Weights of a small mixture-of-experts language model, trained from scratch on English Wikipedia: 128 experts in each of 12 layers.
Below are experts of layer 5 (counted from 0) of a mixture-of-experts language model. Rows are named router (the router's row for the expert), up (a neuron's input weights, with its number), down (a neuron's output weights, with its number) and show model dimensions 0-191. Each number is 500 + 50 x the weight over its row's rms, rounded and kept within 0 to 999. Numbers have three digits each.
After each expert's rows: "gets" lists some tokens that make up at least twice as much of what it gets as of all text; "comes after" lists some tokens at least twice as common just before its tokens as in all text. This comes from a sample of Wikipedia text that the model never trained on. Tokens count by the router's weight.

# expert 88
router:485432456512569478428541567531504483481558459474549441536459466528503436528561442538516588495446565472592569449550537491475437510424495543458457474557496452531521530442440573608473608446537502458459455460518653534458536440468540587541552548435519567554525544551470431460441535438501548508566445507546427528490541550486508472502565566516446463448455468445435416518539548528550556483457480393479530443489555536520425539510471469560533460540479415512580470468554540446490457442551454564441436446510443561379561586560587465502445519542495495561466482492525522548470438442439517404
up1:554507547565606540513564449509561443440568525487581501570441506538482484495540507431555521488489446494507531529439430463500509511420481539459500444536541476511469507437474550434417570426529493460382528348424636574446609528511522498513511558485523529467495511477510479477510489560456561567515447493470530491430489493504468484498512491425534473514431527441458481431488518579554561467597497480366531472589512613458555573617404445497505505575487442435486477416499377456542538536432427519476537524567426465481442535515481448484422510562515449499443473515506463478555466475462455488
down1:499546521477518496457497559512508470502440475449488436463556515357434515495509552581439492403494538464503518475414502462566528558544595486565530452480527490483407429485485438495508462519522458556528591495520546498498549527521561556501516477498496456635642577491606458590466473482488449554467397508543566489455521536553563524474482442457461590437502430533505524515482436496485489523510466581526499570587503466493403476483480560432511471431580530461462454503511446596564491482450467507440372482433583438522502423390489537570504537449470543483459573447591564463563524492474437470
up2:478371539554423533479549513477492357461439429574526501534453480597573462560491538526481504477455458433486486476578419544565434544505461472556446474507468443458484497440514477484482489479513506510520503493449539607515552445501568455501534501469542501633467557473503454516446546487479568430520509523487457529540480512512504490474593405482419498515525497517451522528540508462571573506469396452458445492508507537512433503384432507469522442496425374501644441529524485405520494445474519490538449474444486523571498360594455433539378502496493470540434524555446516505538561433418546494
down2:333509460488569427548500565530403475460568441437442469465510469527561522539491528529487484475522515451478487479445371549522407545577518583473427523507473516544578446474483444467463584486510396474501554471485515438426498481466541548508508465446504612597530539496652480539500554448560513515556436422588517527563510547534528505504548497470433517536549471424491527394520534597540570419465476509574524464507513483443508476595440485530502479578559479506407576432493512456548477470433444556547436523522447507531581445489505493522540556491492573533521510456535498519471495413545550407
up3:537467513436536407565487486455472456493514533575498447475523531526531513483590487491507533493492541500437525574461550468419500593566486486473556490502474524493530484520471409493491492521575545442566452518547547483563541523519494559462550475489462421524546500532606567474490458451509511522495521493475461567437424538569534500437429484509386473570378520555535460599618493554483519505389517513560414492438489482512584528415474468586553481393609535509549417538462536459540440495551423571455523460592496522568442486455462485509519467520552363538524479451370527545471475551534381516
down3:438442534551500554527475529686580506525508473502499518560476462459492539455448483430532492526507490498470467499485580468541519644545610428537532460496488394611502493480485465569471516483484556570494518548593516554548559511512511503533531576491482375539513538498566530425463489545448448586437477462529533435465456574484543534503403394393509539447400562423494524449376452451529452517478508525528474497483504460470514588479433640519495526524447537480563487554442544519431549516455582569412443547548563485441552475442493542514477520509523505491517552483475488448563511483517513498
up4:423451504500527546543478454482506565458592485453559426507479438579559461499463370466447454545452496392470491494506557491493476512461509486480495415561443538568536527513480504483516470442604508440370492464533418487519521474525554524473546480492511555390554526518448430452497562549482523581459448603490547482456556560472446417420422523437494506541524413425487491464502450482499493453527464531400540457495422472498428514555535496487479450611482442559400525496510535478400574495444536612422485441547547542565525553547589411540510483553590516556475406491521470480539432479477461523
down4:420489465449584520562551555540511496496539464487533463529527487551500491486419478435571557594433548428499605501522489463547456557553496496417467466525472396520520495498437479504474501474558553436437525413465523467487508529438542475531509472413490583578522569458502444496508527528439588473481428599528482561543495509565485408483432524536472488515566427471445615452412527528535493475478483530496482496549523424547535562482486494453503473541532459430428472441544526405611479472455508583442454537502490529505480449595562508575513529514444526503438403434460495522418462444515651345
up5:523484527495505436473486555496489527574465472602530459518491474472430487549470482585420573438490440459554536528503538466494375398424502505476590474547453380521492575483481535431444510495527461458505479413460507478495563441426575448504535528504547544440525519570451474500410496475495578558601443474503466503577596611446499486433533438530401403496489546472477423445487509520501549445535536510507521417501535524480509511502515456543471488471429480543536513415639523437503391443498492490403443472546621523592516521522470397523504480517399506535479603537509503542482507437499455459
down5:527511569570533509499494496435445379470551499614485467436513558486447504525509530529411482483497526506524515544532410461477482539607628519566525462489475530507381405518546483535457452462422498513521482491463494525495516487578585481447499481486444450527533369400605476639506502482486453604465520480482466508454460513436556500454457524475496480549501473513485492480543480481517513510500524519477498550600381439505459434489473523423412493456543546435404532476498493517457485499493483535464422487553536405539542407441393474559525557506487609524516583542638540505508482399518488462
gets: " ", "ro", "o", "to", "ric", "ino"
comes after: " |", ";", ",", ":", " –", ");"

# expert 62
router:504450439497589489427521576535505489510526456423552437556454488520544445545557475548510572494438567445579592458565521485507454538442483533457424468582444453497528552464433550604500568453501481461480490436455593501379519437503577569513525537476528574528510564534434442492439548482517579492574470528555429488529491547471489449471519548502426457457514475443449432544505552499517571529472462387490500438492562499461426541542412474580508426527479416537600495453552561427470451456538433540443440466528442565399541578570556439535453524527522514565494443461549487524497438467441537407
up1:519471534542490517492549505501524463390518460448522425525508473504528450446580508482471555485511465472580586524620506503451400505429495530418424444613482442477482556432421547488538501450548511504466387483490479596408495464527579489498539552455463518576541552508504412538378497528515568480566446480507415509473510532493520347440515525529506418456523479499509474482497471525495559441591632523480468505464552521459409477420494500550502432566513464493529479482512502427532506482429475584506521473475433515484572563550510397546436480540555538572417513551538496572489444443383474451
down1:540482503525445454467502567511527569523533534493544561533540441385522519471601478522456522608477572476385549459456475561523457512471488549530458488489472467486565499508575506541488580473628450473457495585527559467492509489436496475496455545424499535558448492570480460565522526476538493451465518507515437511536530581484519485550607525455488449474495448480420594480483537538507467499533511441360530480483467555507539571431491518487532419539548458504546510453523504511444466566498453580443527446601566477422502446595491495530529512428522480422534445465425430502575628539528693422
up2:503437514578542469457497555520428552493531487458480513584487480500569425565482549520425521481501510506585622530555501447518439576488534508412514477576484497377513494508465527538430505454473488432456455454549563504399540435484532493490561460450536505479564458478537496507441544443552560560519495461633486497539491549376441510477455506584445372475492499387525453519586544489546610463496557453510459468483552545554532496497425425532555486477523467456519569415551441473474460511526496568456561412484527490482540613543505496509488524521434395536404386434539581565493478499489512476
down2:543536456508506479453512544569513532503464536449528548480650562513453516472496467452470478589491584503436503529488502512543526600429474468552564558439585579419514449516536401570522524435452532459506564471470549462467522512526465524534471463517485508476409492574425484456521452429460381529449548533481487467530478527459496591490525533508507465460595511509513556437459470481409482541519579438507527576515455621530537508411443555503425519544555509444487508630411430553558515527545500505472516591464563461446583470508490542533568430408596447472513466534510462490585606563526550429
up3:574427567557523407477420503503524494506488508623466507607589502468527503497430587539455528519551458516489478495597545539502467562500509515507504561471540478487496462554539499496386557477463443493497427523584548566501438527473440532532455500526565482423490463581589526460464558467549522526575532464534493531520497503470480571473479441603492421415442565557512510514556518535528526446410604545461530548511537554503483418493586499512480612443472485521491491450500474492470422479526540450453592524492554448515489500531400466432553569518413376544455473338506498553420585481480516560
down3:521478408448453380456584555496522581499480521560571513541382532447508420511595462594503562522504528427485576469519561551537500551432488536466485417525470505541559498428527511507460538478523448440481450454474482514541578431534461584506519433430511517572562506573435497520480566466592433518504515422584531517582515581513436439543462500558485474497426564410505403442514512492524529534467658553399452475466421505479486505479474491514583456581539441488486460502536495474479523550524507511553557458597527524525486465526544533499520457490646464525468446435423496514581544553468518460
up4:491393488438502538475528540499456549429576494456562420511556476508443392474474535435533612485535537500540502515580536450464391398483500510438396512604398470487547560440472476501499480517594556539447434543539483598471519458476618500520471480450483542629512568478495478533452480537506513423571476536514457488513545514448481411458555563532455496510540497466436488502513551502564535530555541504523412486442514457479364459510558458533426441514505401481531466477509557492484418488578451539448493476557482562562549511538445406522467443475567585557439514539528496471459445491385493489
down4:472517425415500485506494583524532555515542523450516554527588442507491524534533545609475562598528566476414559482546459521437419581435414576513492424498450401511591472451414453489498525488598501440481505466511526451505535474476513488534554505475505566511470522618441437547533527462501505466480510515527487580665452546487481479520484481492564472530445451520535597470469579561424498514492442540445502496404554536473511487423406423544475544530463471544472528563495539554498479517479440529456519514529512554415529544571584466520519556420561545541486451505477466504539566562589608371
up5:496424534533598468514584511552521422456499532478479474491429435516458445545601467477501586461524479408527591471609510472566479529480514543482434458525474432493528535420451582543543522390601501505442489422455426487460493425522633476505529483421522523519562544523515450504466545500522544491554482476530445551416623540549457406416514538396452447471527459471395497470469527499489546496551522464422470467469489467512520480517472528536472409524463409476509576468566477468557455522373489592493423357478511557454588526491486435497469448534497471531491503474478516566463468518478568489
down5:452426513498457443479504547493445496503466444473478551442635473525447498503603575522510532573491521490459480469501510541462523520558550408433444493564496485533519513458512532527448520393596589515529488438538513463565436506454479505541444475522513513503417482516528494588472589487491505452497534592588491507560448517496552432594681567514452469546518419556534557559501506624472451463525517472462516538451538533496514473471450520532463483496492455515492486492477449454437415526393430534405417611538537493514477498574397464474559546462560449543533470488497526504429508556539635597
gets: " ", "l", "p", "ed", "6", "4"
comes after: "|", " |", "202", "201", " (", "200"

# expert 44
router:491458448439515495463613551520525455481519478437492458537436452487460431522580522585515552479464557484535628442546493480492471479413478542481401449604468485472574505438430535530523539336592502469432501437512508523501542428529513515513504600400528511528508639549530463503470565510519559483521488524550432489553504544516371505480487598500494429441494456458488465563483540506505529454518598444528431448514549556495482498601504430522562432598533464505549459517542533438481509501560460518451544471519500544460479536532585459523490490469528446504467418569592485512439360529452496455
up1:488502434488490521511526498577396462455503438526556462494381406452566536402548498526391524474494547426477472505510465454600494466526554521562467513508504382449542650368500511456425535546480514498460528365408490512461591526467558469479588545486482503510568613579509417511470500491472502481513415515497469471540487506481433526463556482582517510554524488527481529458517506518546511603565488550489497543512451450491459452520453438465558519544498450531486449442563488522526481530563467591511593445577537509524487468504483502550504588496519337515472451589467450513523418508485446549
down1:485406523563580560490407486500462595502568596533562453521460476552580516509669575400551475562493564459431505507490529447465507475556551449479473420480474486536479478413549465586578525478461555467506489487484519434374483559456518571465533518416446578500399530449565465509510492460456495482454474583471491464477531456481536545533558608483485524548523500511518557456443490499476470431618440459422515457510592457532461604412449519507471483478525462488551555449498510493527515463452440543441425514550552522585522437486557548536415565528473524529471399449455582484480513470491513471
up2:515504448549533433408475548380536502472535453463516512501508539436489540514498483463489428491539483512479610543476492548505509512575432458480524497466585492585336490564466545462506514447465490491413467524503578453422512544499506551474389452380508524511470392453477503569459535488470516615436493454521483448432504529494540453512484499441461567403444576483452614403451486480431420552415498549600381481508530475525459618477543475454537546485467490419585553506457476589464498471507512448460535498483508534450465508502455563480507502553571437516562464491573458459532583521466445494
down2:400455614501502458480485425482460601581545494448494527499426551547651549482487485484537447434561459498544479492498435525539474549540470508468500484386545540528480572402498581481478522588524462479550400417538441450488515499420479535507561562512500498394437480452538538604472461454469489469504497528462529515464508484508518465549526527466485515525455548414436481521467504557573501439579515476570459408451469519497476582420540449480581498534511512536572614419503500453537432444436452476444536477537495523583459432552445481490397453496372534546437451515434497522455563434546473541
up3:563457470505546474493494631489496458448512472471489439484459500551577433493537529462398554506485476510517512535596458492462435559443417494469492453597510487598572530398405553457475426446513553585473421463466419518418560462490496526524575520525485537489538526579460480563418604553499524500516487473535467472509500576472423433401453488435473480461446515400457494485490512498537548522500477502513458446523517479499390521466448530462560517519455452493548514458624525444553446464505513519500493487514513545491485476556493380536337536575568482556378439576441500510492508531402428485
down3:412467603469509426400508604468503572503458456527489512511394516466596517538568504532535471577461491466524563504525468451462410537521436534476502465468487449461376548447540542467523493559506411522494456531498523564452541465447523507520580580458505497461544490461438556523442522492539459499553453503521430501488545482422475427449566521405482556420483565443466492498491510557507530512430511419560351523461495484489545544491410441512593519485451539503627567480538514480572457468376543551441444424536468517502558407477451423492380475423507515507438457446502459523515509559444544494
up4:432541536498532472525437507476498476498522503548511467537450506565517489492589533472518596549349546402485528620496478446436448617453547433369546489513520543505452484532491465506516503408489574449422548458593473480459487497453557477446457509583524518386548553531451471435431438582482519499471429536442525467573571550471446493445446428454537434495532498438462493486513422426437555469551575562471454450547514473536535464587447489503603459495443454487420489548471557504418560463475470488478438518597548485555506478496556414547557574519456502524436484468456466466443417463533497468
down4:608486575534460475446500443507554355463517579501534543447477471539558474516497520556512537463529455488379475491466463482473466430534409520501469470514517461474456507426482486492552485452482553562521523512518419561571606515487465565507526434476483472573490477514563514619556500571433431458495521462502491499529554509475492662504436610548473436521513551481539502510342497505566510481535525429457529379512468570516461571476500472492571486419528535510528479465461442511521522527599358494460559518522544442543435504481531511535482550485512520418467551505532455506485391579415508598
up5:421475463406453529407584512539546468490472531497453492509457456501429422484578497510506471452535525512493555501466517500433496438518527526526400536597472539449627424534528468506542494384547496473493542499508487485616513533533462484514393598356455517578484509462570533547536562572517514385490496520477371508475483524560346552503487651519524438421524483502530563454522495503434445462489553429496428488498502582495561481573528453453484483577564485522495527524515507462559531567510496509513615508464576506492442532545557513498561455448534456492543489538555455554472451522533561500
down5:649557441465590562499461503499462459416433465458527489500528494456408499512534538501459606481483527504502503509467571499449512541448562517480553508544450432421499471582476394494511483492477492496562508551534547607594453485559480425487479471456505502590515518535483486397512489506518527537509503429488505522396528490502495536499516420456577545473454423570580462506683495486447505545452466523492472546506382458484508424609507505547464477503508485493289447538503538528491473529540510468596519453458472523510621581524516541516541401464506418490518549460539499511499528520475528481
gets: " |", ";", " |\n", "|", " •", ");"
comes after: " ", ")", "0", "1", "%", " —"

# expert 69
router:475445475554597467432550572558478478489539442481532422571459435536526446557579452520489553476434518448597577448562522500560441486430439545445445438561465451557532545457439572587454616441553545443451459445546544508466552436465548573524539530451520550558522552610471472482452542468515554457558461538549447506518542567459470449490530508491433471436513454470443433513527565541507548497498519372476544447509526500522449460516445452570531448551453451512567500445563564444520443424491463547494424446529439557436565610560564443518463484570494517562438479487543508551469469507448534404
up1:531517465552516486526546529490508491483500478514588431609530478427473358568531526545484546465491470462547636502581559498486429571437501516435461443533450416564504532504491511495528496484502491478453456508419506521495556459473593501484489552467544579528503549469466406533417483487564539459548400551496485484446576590490390431497478527472422480454602428461394457434529489557462515494508451442454427464498515493525438555514482518551568486517436423540430487506554551504560468433489417516501455379504506548451458555583553495535457559544537479554397497485558379555501471461412524460
down1:469534529547426583471528450447500507433439588626488482500492579385400515482461489554489513481453410509578530441449475461475479505464497515441503430526528471484479494503534475525543436479524499460430501476486511573609546438488603453511556499518468493459509480527539485510434544546485592402522506500396518519524551511433493533496527425552392477347453529463473519508560495465525529503548540462465498649492467503584497401530451517492427471503455448546460461505520476485545479458545512375590411468598557518589563597545539465501478484492419544463499533462402529518431549553486484543
up2:528474480518486477476583525497493504540564509538554427551478540541474406510493437538524611546444565488563545453555513535534393449441500535465421516568425484503520532519438553511484518414510507542483419507491550534535564489553574542481549479496533549515445510504424427445518555478513539481534487473491476516542452506469421394474557514539433402507464469449473542523591506537577500495598518450504542449530500547586477485528429563521536341552509409505608512530630581465562477434542389489528502406593479564489542509569519458500445535501515450541337495552471480518510478471433524533
down2:555571538571457624449478524503449589530455589549522494530550508480490527479479430497454448510517479530513522475448515519515461508458491433512475497497547474478455486546507517442488493476483477520477476482551531589553581484576507530474533473495414482485484454410479557351512461500487466440547481570396427499517568514417539535527521474478406501344545483486569540498507432508582427541545514492361469595569447542555468471532508549448495477462517497539408441520501518593523548477504556370595495510529553461394507560480490498495488555470395576417515517460551465472564500586513392562
up3:547533502605564483482488448508473474420452446531542432632615514488578424584512489463410564518444441443505557482484485512520463574333536557523478463528493537499556494537413568494386491483537575516454460485510470539491473418512530483458520543475593489503513492503526467477439523448476564493626504455548504510460576508549457479451530493582431532498469488426489453477542519593517570504517460479521568504544453476506427469460519478524586401520483405495535449472576495440505373439487381507553444426532456516493549475530490413490462454516449427566454499433479439530546431463471479501
down3:619492501571469466497514535529610589428517480473479560499599552430446541487532484589390506489454444467553544487540529509548457481490497489450537337518506475559507498497537407557516476446562555413449447508491488587501533433545502449524499525459450504493522550563420506388548578569456520512484484451490513447438551509555452503464537493387468458504502415508453517442475493489546454602552577460515453521437463580508425525465524593468504557465456467458463497477515507475484565496511451439503483523478482556461640490501531462511469536450558449509475405506353460428405488531425518548
up4:520440525545537553481566580520483512501380419489555398533500410524518495467547502468452550545450474421460543502598539423511440524477462614420508429601470521501447508494507463451470463422481502460426444540485517524508546484561546524488560473488524465504551573434442478531458524523522527409578467465465527553479621557482434409480522495502429448501517480452446494419471477518530487483502551501441558430530451528479439489515480461569514431543403409449456498522582531449513487440508409570538498496501489547482611575553479485578467407548552438503378479486523465516493471555336488451
down4:547534588543396619427548501502476523474465513534480539448574600409393534441477461499470495459498449529571544495449528487584534591444451476504508466447575455532483489451543439518544434500548449469488572490475512567487505449545494487480555425506407533531541559518538512457511582520471431414457541531424472425457556573452550500495464479470397487371548380521495484508552512480555475560533527439489480610518434489498440422541472485421419484537477508515479466471475481509511546493433537374580407509437529515490585503481572482502550467392431563486543501452427514468513438562513537527
up5:514461570493489504445575523468392538554504417563622433564508512600666440473451530487486535540458467405510484464548496508534483462472394484493468477546575503528531611461436546478425535539556542482496504475510513512505572475489503461559518529444534518522528530479454489464436515482491584463537387558545491535552600543529370459478484524583509554548505492468426508427508539537496522418510518532370575413503485506461489436531609425466608432513542440548473512448467552475494519544446445541510463517532486570508501583533545479536525499478540551563482553474485545460370523549452513543
down5:492567543442532543527547494437482467449483569495484562433542585457448484516457474523532464473491493513592692514438556469489496462436453489504540461498479521382415539574520370508564493510490463458546657451502520525543504487501506477484511477560476419504542520467545496460488601479476516447478522571468493484482614472530526528486559440489586512466501450523559517443583511509506485479563480505476543522480491466516536368468401472476441521525499559479408578549501454509560545484551565435586427534488431470558540608561629478507463417470567460452540480468472445447482457589498512526
gets: "201", "ish", "202", "our", "ock", "ublic"
comes after: " ", " Rep", " c", " (", " add", " P"

# expert 84
router:473434434568557474436540571521488464481516442456528448534480446522527437549552392566486575530403563459605562466533503518563428503410495549446432423586460459552563532442441585587456556435549517464464461459468574538456532449466568551494565561449498551546536551550478445459427544471582544426577438516541430530503503562513504444477511512517432437447518451438433432487520572516554552536509489429465561453471509506488452497515419482545568451539478448491582470463565538420516454436527456539528455457536445574429577571581563434523452504556513517563455488464548511564479467497435508444
up1:430435439489529544487463480492496549478470535497520493570584481454575477509501444440468618566446513499534544528494468466572487493461576519479468479532474496510473525517480415513473526439550538432409453436483530495496486520431622494541524524490540496573622560526503404497448527480515599429476491537514456432556447573382492537439525482577414503441523411528319594498484475462609538489505501539482488454498471469535426385440475538421506456515531457488528515543552515461570463516539458562428408514522525594479531415612502525504516461556406480535456422462459524466528467511434498498
down1:577511614564515587495524455491532487562517531393538457480533493453447473527646506532460442492454592524534453553455583566536438467466514471448502580512578468492549489555485653524462515582488476468549483453498445416564457516510487464555510532442475497443538469510588514566550479498595510493528469536489457511502495557521523509501479563568537450471518501471523439540571507497534603592433519362484454537421517515500496475426477585544423545571483555474558525519521507498407553473417543543520548482522374476559473572541549486455491531433500533574530410533588475421500529514552522417
up2:391442500543535526418542495534479533495526438445545438534516428471506421529480495535533569564447484511587507485550496399572492389448493544475418527540505457515553524533445561480472545482550498508429450463489517496505514481469635565502478553443558575482530467575480500525393531455473598420520552483569454489513596557520489449489530538536430477543544543465419486517481528501528513505463527486522505450542657495538494459523535505475472391547504398505453581505595623445456478452503437555448492488485545574547574551639543446530431536538460526582441507527488508544441506509392484515
down2:465440561469500516547533521576539584514465471477507541428542480486530517498496498464453464567481598470454504544490521488489489435524514485574533492518404436463493366567494467527533516513462563486632416487413455512544519516437534461422413593568447418512550487536454497563538506484514461396441523586463482457563484409479484446428400493535548475562521464498461582422547463475463498569554465532535538519542588451575570450475547487481481573456432539473524509558499446545455579591447519533506561518422505482494524409477484513569556610560437492518516481504573574502521522604569530610
up3:490458476531523516575509480588429496497541437517574479595528504535511427603435493501455588526459487488528478442602447507519404504471465522451377454489485517465562548548409544497457567522498540577496466494501425495441529482487552516504581597452541576524499506513450501523371567522497578523573475442601519582534514566504446489485504452543496522491517485392429537487502522528485542448524511496475532474409516440473471423509459452511520485478473380528511461401489584455348397450467490526414486461582487572533563577516561526501525522522391524512445588500480462519540451539423517520
down3:498506567491442546488516459566562486577407515509487504485525491469488532443526529472507452579470551550490485527501444477469541388534470453527470489458476493507553473484524484553568506513474528614546491503485403536513418560500518434528397548533470540408451425460565519506520477458502422479514494470479528464541492440477575511457493522416550502588591509527531429530541418484483486600441512526544515499525534405541589495425460459477504530526303561451459511496524510523383564575435557505380448538468439502568553499493514520521579603576518511453542465486461431368531498572520429420
up4:490458458565417402432489539415458475474487381462499435525523469544548422500555454555459548483504454499468511451612555460525436451443532476528455474564512439431482538448415457508455481545575547583459369504470564587468461506370497487503470544497466567558483471574550435568524606468467548594535413429514473566474465455510569427501505425555493421488400577515460506554523584573511489550551572561467507448501527528482459577490510520490490451478456498439521450460526548421423462433520519525465505539546490592567519435536518443486515608495518500577467518513533491484478515466486430556
down4:355494524442434493464538587452427496552538562469489539506501525558487459446565493536456507613479490459545526521535514514546474411478501494506440496545556421482606453537574491492581473554506465429536450601630505468464463521568425499575477414561467432414526558491430516524579489476539467467478466427460429408509550458538447514536364531601462477561506511453558516549491492486540478493499627523518516471357521453485532430493524565496551449503482545455577450517462499483447532442484524434491479480473439512529564529508494509563449558504477467492476469535528505452620514520426403559
up5:471404500518523497473511593537477513447557424446554424542494477516479371505488474588532562505509507434567576472591464466519432500508461543419450521587500404423470605469418578488478555475541522487416468445484497500473606401516583541511520532454517603551493539488476467499420531446539597525541515513516444466480508548503520472488544485517414473473464504479396503537470567478503588537426534441533544444513593479548481485525458474532492428525497383546581446528524540469516452466482444564469515493466449611453473524588521419514427512532468464574367518496515460511438417488426471483
down5:383453580441452539509492488578551568546399472566497477459597529462501503427483546440438465571487536458380571511495558492505513417598559518530546514500454424509545432525452502446521496508503528518579490527461452524523547544445515436464525590486484388500550556531557524535516481507462452415456477455427489489643518475440480456480461484553510459514559551455429557466629471520472457550521489484535562587536505448535535484407445484538454489496454530494433429587440491551471532503435496563445544500499492465524521435518497488575537583434512522459476566385499543390465550626528504477
gets: "et", "199", "200", "m", ".\n", "198"
comes after: " ", " W", " v", " G", " bus", " w"

# expert 105
router:515458463512561455450559560564495471476555453465544436567467453531537450559557440548478563502442580464602561451570518481540441506435480561442436447565461444556542531457440569589446582435537515447453441443467559515456538433455540568513543548447540560542532550571475434502445538458552555454558448523560457490524534554486466457459521530509435452449468455451427436526511558550499555499515504399487522416495562482478446495508453449590542450560444461518582466470563570440473442427553454559423452446543404550440559593553553445536468504549498512557441488456529464558466443438430515436
up1:490380505540514470487495550504503482471458496554596359506494474523481445571544581477455530554416503433529567437491442465475520580451477547441459480585420493494553516477466563487492546509618482492453459402591467559460405445518547509517483542505466525457582553503495411426434523532441535467504401568532484503596564514401426471451493458471465548459475511432422505539512453483509509432504520510462497406468419471532512459476523471533567413608495468454492497457613555377505486476510491562508508410536492563464453524616507492514447498510443449520384520477453437517556512501439514504
down1:439467488522471528485445519496567483517502540604498495523566551550574502522470512467491511577474517460427443472526473469579543471536559435642409398542403538545530535548563421487540607501485486511505502411591423543543601615467543484539539559508531479500501546525566464361488507485558504504484506579491492455533487488527492500472477505554546540408465512520552607473457468522541413401576555465581592500441489514522419509405508477493505481481549518501497410427455577482419465499404543565473486499515526432495506455501427531482548557390529453432455449506432453515531532425487473486
up2:444436483524568477376479521453521417482559444580509511522433527490468457496512442421436558553447511475587531465609461402501371557399455528487492434557524455497540453441394478500527508507478582482505461410526533497439456434513556466455526552425496489538530574422589502416514531548492566483522446502523484466479512569518480379475459504561439472511492503477507445490523515517570615517505501469528428524462493431475474455516457505522510516505474445515589543431523621418528396392505364536526524457561447542488480544581516465483431483483507439515471454495522450515586456462440491459
down2:498468540458518550489548476429576506494515480482541534544527509439522478584556483550514493524502450455471574518613591416490455542487472530557453386509472452554517510464475513477492499489491521547472461363525523571508520452583538552569618469501456561478490536547545535531516517507553553552524440567511492466495479570562527426524452534451497479484519528432467481467461487597500503447565616444532435502483450493462519456436548492490476458601626425472456454435484472576483527412397440556646449552486439491527510460492426538520407592460512437577491500427483545528505512358440550481
up3:509475522512458506525605515484460562478521463471560439539485513472467452525597456456513614476404530467502545489467468460502487517499524492407417490663430510533455532510557538605391548502534620496475456451502353401463428495447527510432546542423520613525484589419459446459458481508497538399476479571525418426474608561471505505476543463496438523495532391503413516569509461480491535459504440399443542481491522480458499453530506524493568433514500447464571494507536485447418452537535432500523462433486475503543491518587464512533496537473504588449440533554446466484462471510486525561
down3:491483457521422506455465489524613451479457537539511471556556487577628486529510504456421518542453467426462530468559531487525505437490526527527482413529479511536510559456481473445451582544575515508471463476639472634506547529522518512485595541461518494547540437464577446504431526478569539447540402538508469517569451501601436422406490487574486530451454502523454602480504498570577540467548509407543502492518524486503425504421499468473579519502519445502529431459574557536475439450306497555489471530513531505493519407488481419480466515417443425505456421433446530480517485435461480445
up4:507490514478535579486606572465469476464530435523552385490452481539593458548505522507453557535403478406549500505582483499500441575505485539459475390532423497487519462448521517574488481590483508511457469473500469509448536454491551504451535564478505535432558523406482356507467478564485517481525418531483538487486518501441367444442519470540464498511542556504430573529514496393553511491573433551411538496562465441571464487466468500474538447528486412458506418501572575441536461468535373577557441387589476537531455540506496514551401525522496469540427474525523428510449419412469518503
down4:567511594462480484469475506561524551481481483628489514510529485527531470486447429434423555458497489479472538486532457463526528586455526546576481418538409520459563549457558481444543586432470479476480490428536478602552511538459497580487586517527555401412531455545551449446515464559529532406535483521534519490498535445467367546455444461512461470556449479512458595516516416512516514503549448414463490593553441496504429474440483512506540452424508498552504438513498527466478404440451431509494479480538396472475534446432410463496551494423541359449468507441469506491545400377421459493
up5:486414488525564456463642567513455455519447442552511423522415493548516503515547524425446608582503487493577487434608540498535397522458500496504417408512521484486561478454391513461517444541541542523439515418505596485464517438440552524462520563465511483479565519416524448544417520559519498469573462460536435500536538479444416459410552495470397459447478527469476462518432533487493603453487479456510450473546510497539521481459495472527529422484416460536532497398576563471515439464534434514433495412554546619525532454475463379515407502514505448530490522473470478516562470493392511493
down5:477488525480530532453492489445596458531514507477506557534577453427581457502538480464510517630474488542482488493542584506512432492487488546536466384495478477514490502491442505520517549466402602472461408437524461578547565509541558528509579479519450545534435488596593521509460551523534588527448478544483562516516469550643470401506472547472494505548427489430437523496574490560452538438532540411624510507548508492487464547494506458531497525455589423577552440464496518485499506406482438593543433514489516504513495374514388479534462486496517443531511479461468419549450618372471557509
gets: " was", "ed", "9", "8", "ated", " won"
comes after: " ", " it", " he", " It", ",", "."